Below are experts of layer 5 (counted from 0) of a mixture-of-experts language model. Rows are named router (the router's row for the expert), gate (a neuron's input weights, with its number), up (a neuron's input weights, with its number) and show model dimensions 40-79. Each number is 50 + 12 x the weight over its row's rms, rounded and kept within 0 to 99.
Before each expert's rows: a language model's description of what the expert responds to; "gets" lists some tokens that make up at least twice as much of what it gets as of all text. This comes from a sample of Wikipedia text that the model never trained on. Tokens count by the router's weight.

# expert 22
It responds to: Word-final suffixes
gets: "ing", "er", "ation", "le", "ion", "y"
router:52 49 60 62 61 63 74 29 60 72 59 47 46 42 62 48 46 27 38 46 59 69 53 60 63 15 50 59 78 43 51 67 64 47 42 58 36 29 63 70
gate0:56 61 48 73 37 40 44 62 58 54 65 48 37 76 49 42 50 37 73 44 66 75 38 50 70 39 45 67 51 56 25 45 47 46 47 58 56 44 61 51
up0:64 57 50 53 51 38 30 66 66 49 52 44 50 18 39 59 47 39 42 30 48 72 62 37 35 42 32 53 45 71 55 34 52 27 39 41 36 62 42 60
gate1:53 54 53 63 61 52 41 51 51 39 31 43 32 60 46 62 78 55 60 61 54 45 46 38 44 47 43 48 72 51 67 38 84 24 43 43 62 50 28 49
up1:42 47 32 50 46 50 49 60 55 31 60 65 28 46 36 32 44 40 57 43 58 53 35 87 39 41 73 54 47 52 22 58 38 69 36 54 58 67 54 65

# expert 10
It responds to: Conjunctions and determiners
gets: " and", " a", " the", " that", " he", "'s"
router:54 48 54 51 71 49 62 35 51 63 46 32 34 56 58 45 51 70 64 46 70 57 65 53 70 59 59 51 49 63 39 69 53 47 42 58 34 28 51 45
gate0:59 53 63 64 58 45 45 43 69 64 62 53 53 64 62 31 39 54 81 50 39 46 67 46 55 34 71 62 49 51 78 52 42 56 31 70 43 57 41 61
up0:39 50 71 76 53 38 51 43 41 28 47 45 61 67 59 43 53 53 46 41 66 49 53 30 43 61 59 46 44 44 56 52 46 54 50 48 63 54 18 52
gate1:46 53 38 51 43 52 54 47 54 65 52 52 31 65 58 52 46 52 68 67 53 53 31 39 55 47 49 61 61 40 60 42 57 53 63 79 52 47 37 67
up1:48 41 56 51 72 61 68 45 44 56 46 60 37 51 68 75 61 49 59 74 49 66 35 47 47 38 64 39 59 53 34 41 44 41 44 72 30 41 63 48

# expert 23
It responds to: Foreign name pieces
gets: "o", "w", "a", "e", "i", " w"
router:54 52 49 52 66 63 55 20 35 52 56 37 51 48 73 46 59 68 27 48 55 69 47 50 55 49 68 71 83 44 45 57 68 49 49 51 41 26 44 52
gate0:55 53 50 54 35 62 49 54 37 55 39 65 44 60 47 58 38 51 57 47 51 51 59 54 40 43 33 44 56 62 56 35 71 29 56 55 68 70 41 52
up0:70 57 18 49 67 56 62 23 62 50 66 65 61 42 54 42 50 44 45 62 48 50 51 47 55 59 40 35 40 77 50 48 47 51 45 51 51 42 42 61
gate1:45 44 42 30 58 37 51 68 52 57 58 52 57 55 68 53 66 37 62 44 49 42 61 42 34 31 55 55 62 23 71 42 62 60 57 54 49 30 36 59
up1:55 55 34 50 83 57 44 67 58 58 36 65 49 43 71 63 56 70 59 47 48 74 61 32 40 41 24 45 39 60 41 53 47 70 59 55 29 40 51 69

# expert 7
It responds to: Sentence-ending periods
gets: ".", "s.", "ent", ")", "ant", ")."
router:52 54 51 55 56 57 58 46 44 61 62 54 39 33 53 51 51 45 39 32 59 47 43 49 62 42 52 58 46 53 50 49 66 46 42 64 53 50 45 27
gate0:40 46 44 62 51 52 51 60 49 39 47 50 33 52 41 63 48 39 23 58 53 41 28 49 80 37 55 66 48 31 69 44 62 68 42 28 60 59 31 63
up0:51 55 39 43 61 60 64 61 66 50 61 63 54 28 52 39 44 54 70 65 35 57 48 49 19 52 63 56 49 58 51 41 46 46 69 60 20 49 51 35
gate1:71 55 64 64 36 41 64 67 30 55 56 55 39 41 58 54 52 60 29 39 48 53 75 83 53 71 64 55 36 50 55 52 60 26 28 61 76 46 50 42
up1:53 48 39 38 48 50 38 53 54 61 41 62 59 29 60 66 44 29 22 40 59 58 67 46 52 46 68 56 42 57 48 45 48 54 54 31 62 59 73 22

# expert 28
It responds to: Word-stem middle pieces
gets: "il", "un", "ol", "ill", "ul", "g"
router:54 35 21 53 60 66 55 43 40 48 56 43 27 56 65 61 50 52 46 54 63 61 50 76 31 46 51 76 61 43 32 47 54 26 20 57 36 49 47 52
gate0:47 57 23 51 53 59 47 37 46 49 62 39 33 36 52 35 37 49 61 62 38 61 61 50 45 82 37 55 58 35 34 51 57 59 47 63 47 64 56 40
up0:65 51 61 41 32 40 38 43 24 37 58 64 67 44 40 54 49 43 35 37 52 55 60 49 46 57 59 69 35 54 52 62 44 61 45 41 63 34 51 47
gate1:56 40 49 49 53 41 35 75 51 65 59 42 22 64 57 49 66 19 46 59 28 34 57 54 45 28 35 46 29 65 41 54 43 50 42 46 54 56 62 52
up1:52 56 39 43 55 70 34 52 32 52 59 43 36 50 26 49 64 43 51 47 26 44 65 63 34 36 37 49 39 52 23 47 42 56 25 52 64 43 68 42

# expert 0
It responds to: Name and place endings
gets: "h", "z", "ian", "ia", "ch", "el"
router:51 47 54 49 53 65 42 39 40 79 60 46 43 51 74 38 46 58 54 57 61 61 41 48 54 43 60 52 58 39 39 54 52 42 44 68 37 43 39 54
gate0:73 46 47 63 49 36 54 33 63 52 47 56 53 45 41 47 50 53 54 59 72 59 55 49 44 42 43 63 58 54 38 41 40 44 49 38 30 31 35 49
up0:29 53 30 58 59 50 42 62 43 68 57 67 47 44 68 38 45 50 37 54 39 36 68 77 56 56 64 52 55 47 78 64 50 37 54 39 61 46 65 37
gate1:53 53 48 51 28 67 52 45 30 77 34 63 52 41 71 68 50 46 45 40 77 70 57 44 46 38 47 63 41 39 78 46 53 39 36 29 46 52 52 44
up1:36 53 61 23 61 42 24 37 43 53 41 54 62 62 36 42 49 58 42 51 47 37 57 42 40 52 58 48 69 44 52 46 38 71 40 66 65 59 48 53

# expert 2
It responds to: Articles and determiners
gets: " the", " The", "'s", " a", "The", " his"
router:35 46 50 56 55 58 61 58 49 59 60 36 44 52 61 59 35 27 38 55 70 68 46 70 66 48 50 46 61 36 46 65 53 58 45 54 39 53 40 56
gate0:45 21 28 57 64 46 42 73 39 44 62 58 46 29 69 44 55 29 46 48 45 37 61 63 68 64 70 41 52 70 47 56 53 58 38 57 42 28 33 63
up0:56 52 52 52 35 64 58 49 56 54 40 51 32 33 59 50 76 49 47 31 43 31 49 56 57 53 72 40 39 51 36 39 60 23 55 52 54 65 40 24
gate1:32 45 62 54 56 58 46 17 36 57 48 53 40 53 63 42 30 32 48 67 58 48 54 40 39 46 64 67 47 59 60 57 57 66 54 38 37 37 29 41
up1:72 41 43 70 37 40 57 41 64 68 65 50 55 53 75 41 51 42 48 57 58 43 42 70 45 50 50 42 52 42 46 48 62 57 54 20 49 43 70 71

# expert 8
It responds to: Table pipes, months
gets: "-", "|", " |", "=", ":", " May"
router:49 64 49 60 52 51 69 64 58 52 75 47 39 48 58 72 29 56 35 57 60 53 43 55 35 45 64 58 52 45 46 52 54 39 25 50 28 49 53 69
gate0:41 40 48 54 35 58 64 52 63 42 77 41 27 51 29 63 60 41 47 52 54 54 72 36 48 17 36 74 29 44 51 50 33 64 45 37 59 34 41 51
up0:38 63 83 56 53 75 55 63 30 47 21 38 82 48 52 45 33 41 57 60 75 53 47 42 60 52 71 46 55 45 52 40 70 46 52 53 35 61 39 34
gate1:32 45 43 37 54 41 56 26 53 81 71 64 63 61 38 48 37 46 67 47 43 43 55 44 39 31 46 50 77 49 57 57 48 46 57 51 30 56 43 68
up1:65 53 65 44 42 48 56 52 52 43 43 46 47 45 65 51 73 42 21 47 47 51 52 48 66 72 45 54 33 56 57 18 41 36 50 39 57 46 45 57

# expert 17
It responds to: Personal name pieces
gets: "on", "en", "k", "in", "an", "ak"
router:49 65 44 53 58 54 58 38 44 60 55 21 47 52 62 70 54 32 38 69 60 54 51 55 68 44 63 62 42 43 48 65 61 45 40 63 58 50 68 52
gate0:53 45 49 64 69 56 42 53 56 50 40 54 56 55 54 57 51 54 45 35 71 43 41 62 49 53 77 24 44 48 51 40 22 61 29 71 34 47 54 48
up0:51 48 39 63 52 63 52 56 40 56 40 31 41 66 64 51 28 52 52 67 47 42 52 41 62 47 50 54 68 39 39 44 50 62 38 59 46 64 65 44
gate1:47 54 50 58 54 54 37 32 27 69 58 56 49 75 60 70 47 50 34 36 49 43 41 31 47 45 53 36 41 57 42 61 53 67 48 57 53 64 66 56
up1:56 55 54 37 32 57 37 59 74 54 50 21 54 40 46 32 53 40 47 37 46 45 41 53 51 49 42 49 44 41 59 40 70 40 49 27 35 45 55 59

# expert 29
It responds to: Adjective-suffix word pieces
gets: "ic", "c", "y", "ur", "al", "im"
router:24 44 48 55 52 52 55 38 53 63 65 37 45 53 70 57 49 23 36 43 71 48 39 57 68 47 58 54 56 39 42 47 71 57 41 63 43 41 19 46
gate0:59 49 53 65 60 57 53 37 52 53 64 48 70 57 57 53 64 37 17 41 61 42 56 33 67 47 47 49 53 62 65 54 62 33 74 52 27 76 45 37
up0:55 30 49 50 45 60 34 51 33 63 39 32 54 68 48 49 47 46 61 23 59 73 62 58 37 50 44 56 32 56 37 46 47 50 42 49 25 35 66 50
gate1:52 45 58 52 55 58 30 39 44 64 63 66 55 46 41 48 36 64 50 37 73 59 52 43 50 50 53 52 83 50 58 32 42 56 55 62 57 51 39 57
up1:59 55 55 41 78 59 34 43 48 51 38 71 69 60 39 60 51 38 54 52 37 65 47 49 56 69 47 63 67 33 42 39 50 70 44 57 11 46 53 49

# expert 24
It responds to: Early-word consonant fragments
gets: " c", "n", "p", " p", "ol", "ro"
router:65 49 64 42 63 62 59 56 35 53 56 60 34 38 62 55 40 51 37 49 65 57 45 57 64 56 62 54 75 32 36 72 46 44 39 53 31 36 33 35
gate0:68 34 49 44 32 48 29 62 62 61 46 71 50 38 26 49 45 47 51 40 51 55 47 45 60 39 53 42 42 39 35 70 38 23 60 58 30 36 37 58
up0:59 42 41 25 27 36 34 57 59 76 25 52 23 43 40 38 69 30 38 57 54 66 41 39 73 55 46 59 46 39 48 47 41 24 50 68 57 39 64 47
gate1:64 58 45 30 58 40 38 51 50 53 64 58 54 45 50 47 55 52 50 51 55 62 49 39 57 19 29 34 60 77 47 48 61 47 35 58 26 51 46 34
up1:48 63 52 44 31 62 68 38 60 58 58 32 44 56 41 35 54 46 60 55 36 58 41 48 55 58 45 46 33 52 54 46 51 68 42 38 62 69 54 44

# expert 26
It responds to: Commas and word endings
gets: ",", "ed", "s,", "e,", "),", "ated"
router:54 61 38 44 62 66 50 36 38 53 48 42 41 32 56 48 56 37 37 24 62 47 52 68 69 35 49 58 57 60 38 42 44 41 52 55 40 23 68 67
gate0:69 66 73 30 36 34 51 34 29 60 54 49 37 57 55 60 59 37 39 59 56 39 53 52 34 65 54 40 73 63 45 42 64 54 50 55 51 53 63 62
up0:46 61 59 60 44 59 65 57 33 45 51 47 58 56 39 60 38 47 43 46 41 53 47 51 57 58 19 52 64 45 58 41 65 45 69 32 53 36 43 41
gate1:40 40 33 46 56 49 51 42 52 29 34 59 36 37 41 48 64 38 46 33 70 54 50 50 31 50 47 56 28 47 55 59 52 43 40 56 53 31 59 48
up1:31 46 61 40 34 51 29 47 43 46 57 50 48 65 71 45 64 66 43 60 66 62 68 38 41 56 56 31 60 56 55 44 45 40 31 56 57 39 41 36

# expert 15
It responds to: Final vowels of names
gets: "a", "i", "u", "an", "o", "e"
router:50 59 44 82 60 63 70 50 56 53 49 48 44 59 69 40 28 55 44 50 57 59 64 50 56 40 52 71 30 41 20 56 48 42 35 67 50 29 45 47
gate0:59 42 50 57 55 70 51 49 47 47 36 46 57 52 60 60 54 43 35 32 64 40 52 44 51 55 38 65 40 54 55 52 50 23 50 52 46 39 50 68
up0:47 32 69 26 61 63 66 56 60 64 48 46 52 50 36 38 39 46 55 51 55 43 68 60 75 64 52 29 67 68 70 59 25 66 37 64 77 55 71 39
gate1:72 71 57 34 39 73 36 51 44 69 61 81 56 50 45 41 39 59 45 42 46 59 32 72 56 55 53 57 34 34 51 54 46 73 41 57 29 60 30 66
up1:40 53 37 63 41 51 66 61 48 67 48 44 50 18 48 65 58 57 67 54 40 45 37 46 49 52 63 43 53 40 53 46 74 24 52 50 59 48 55 22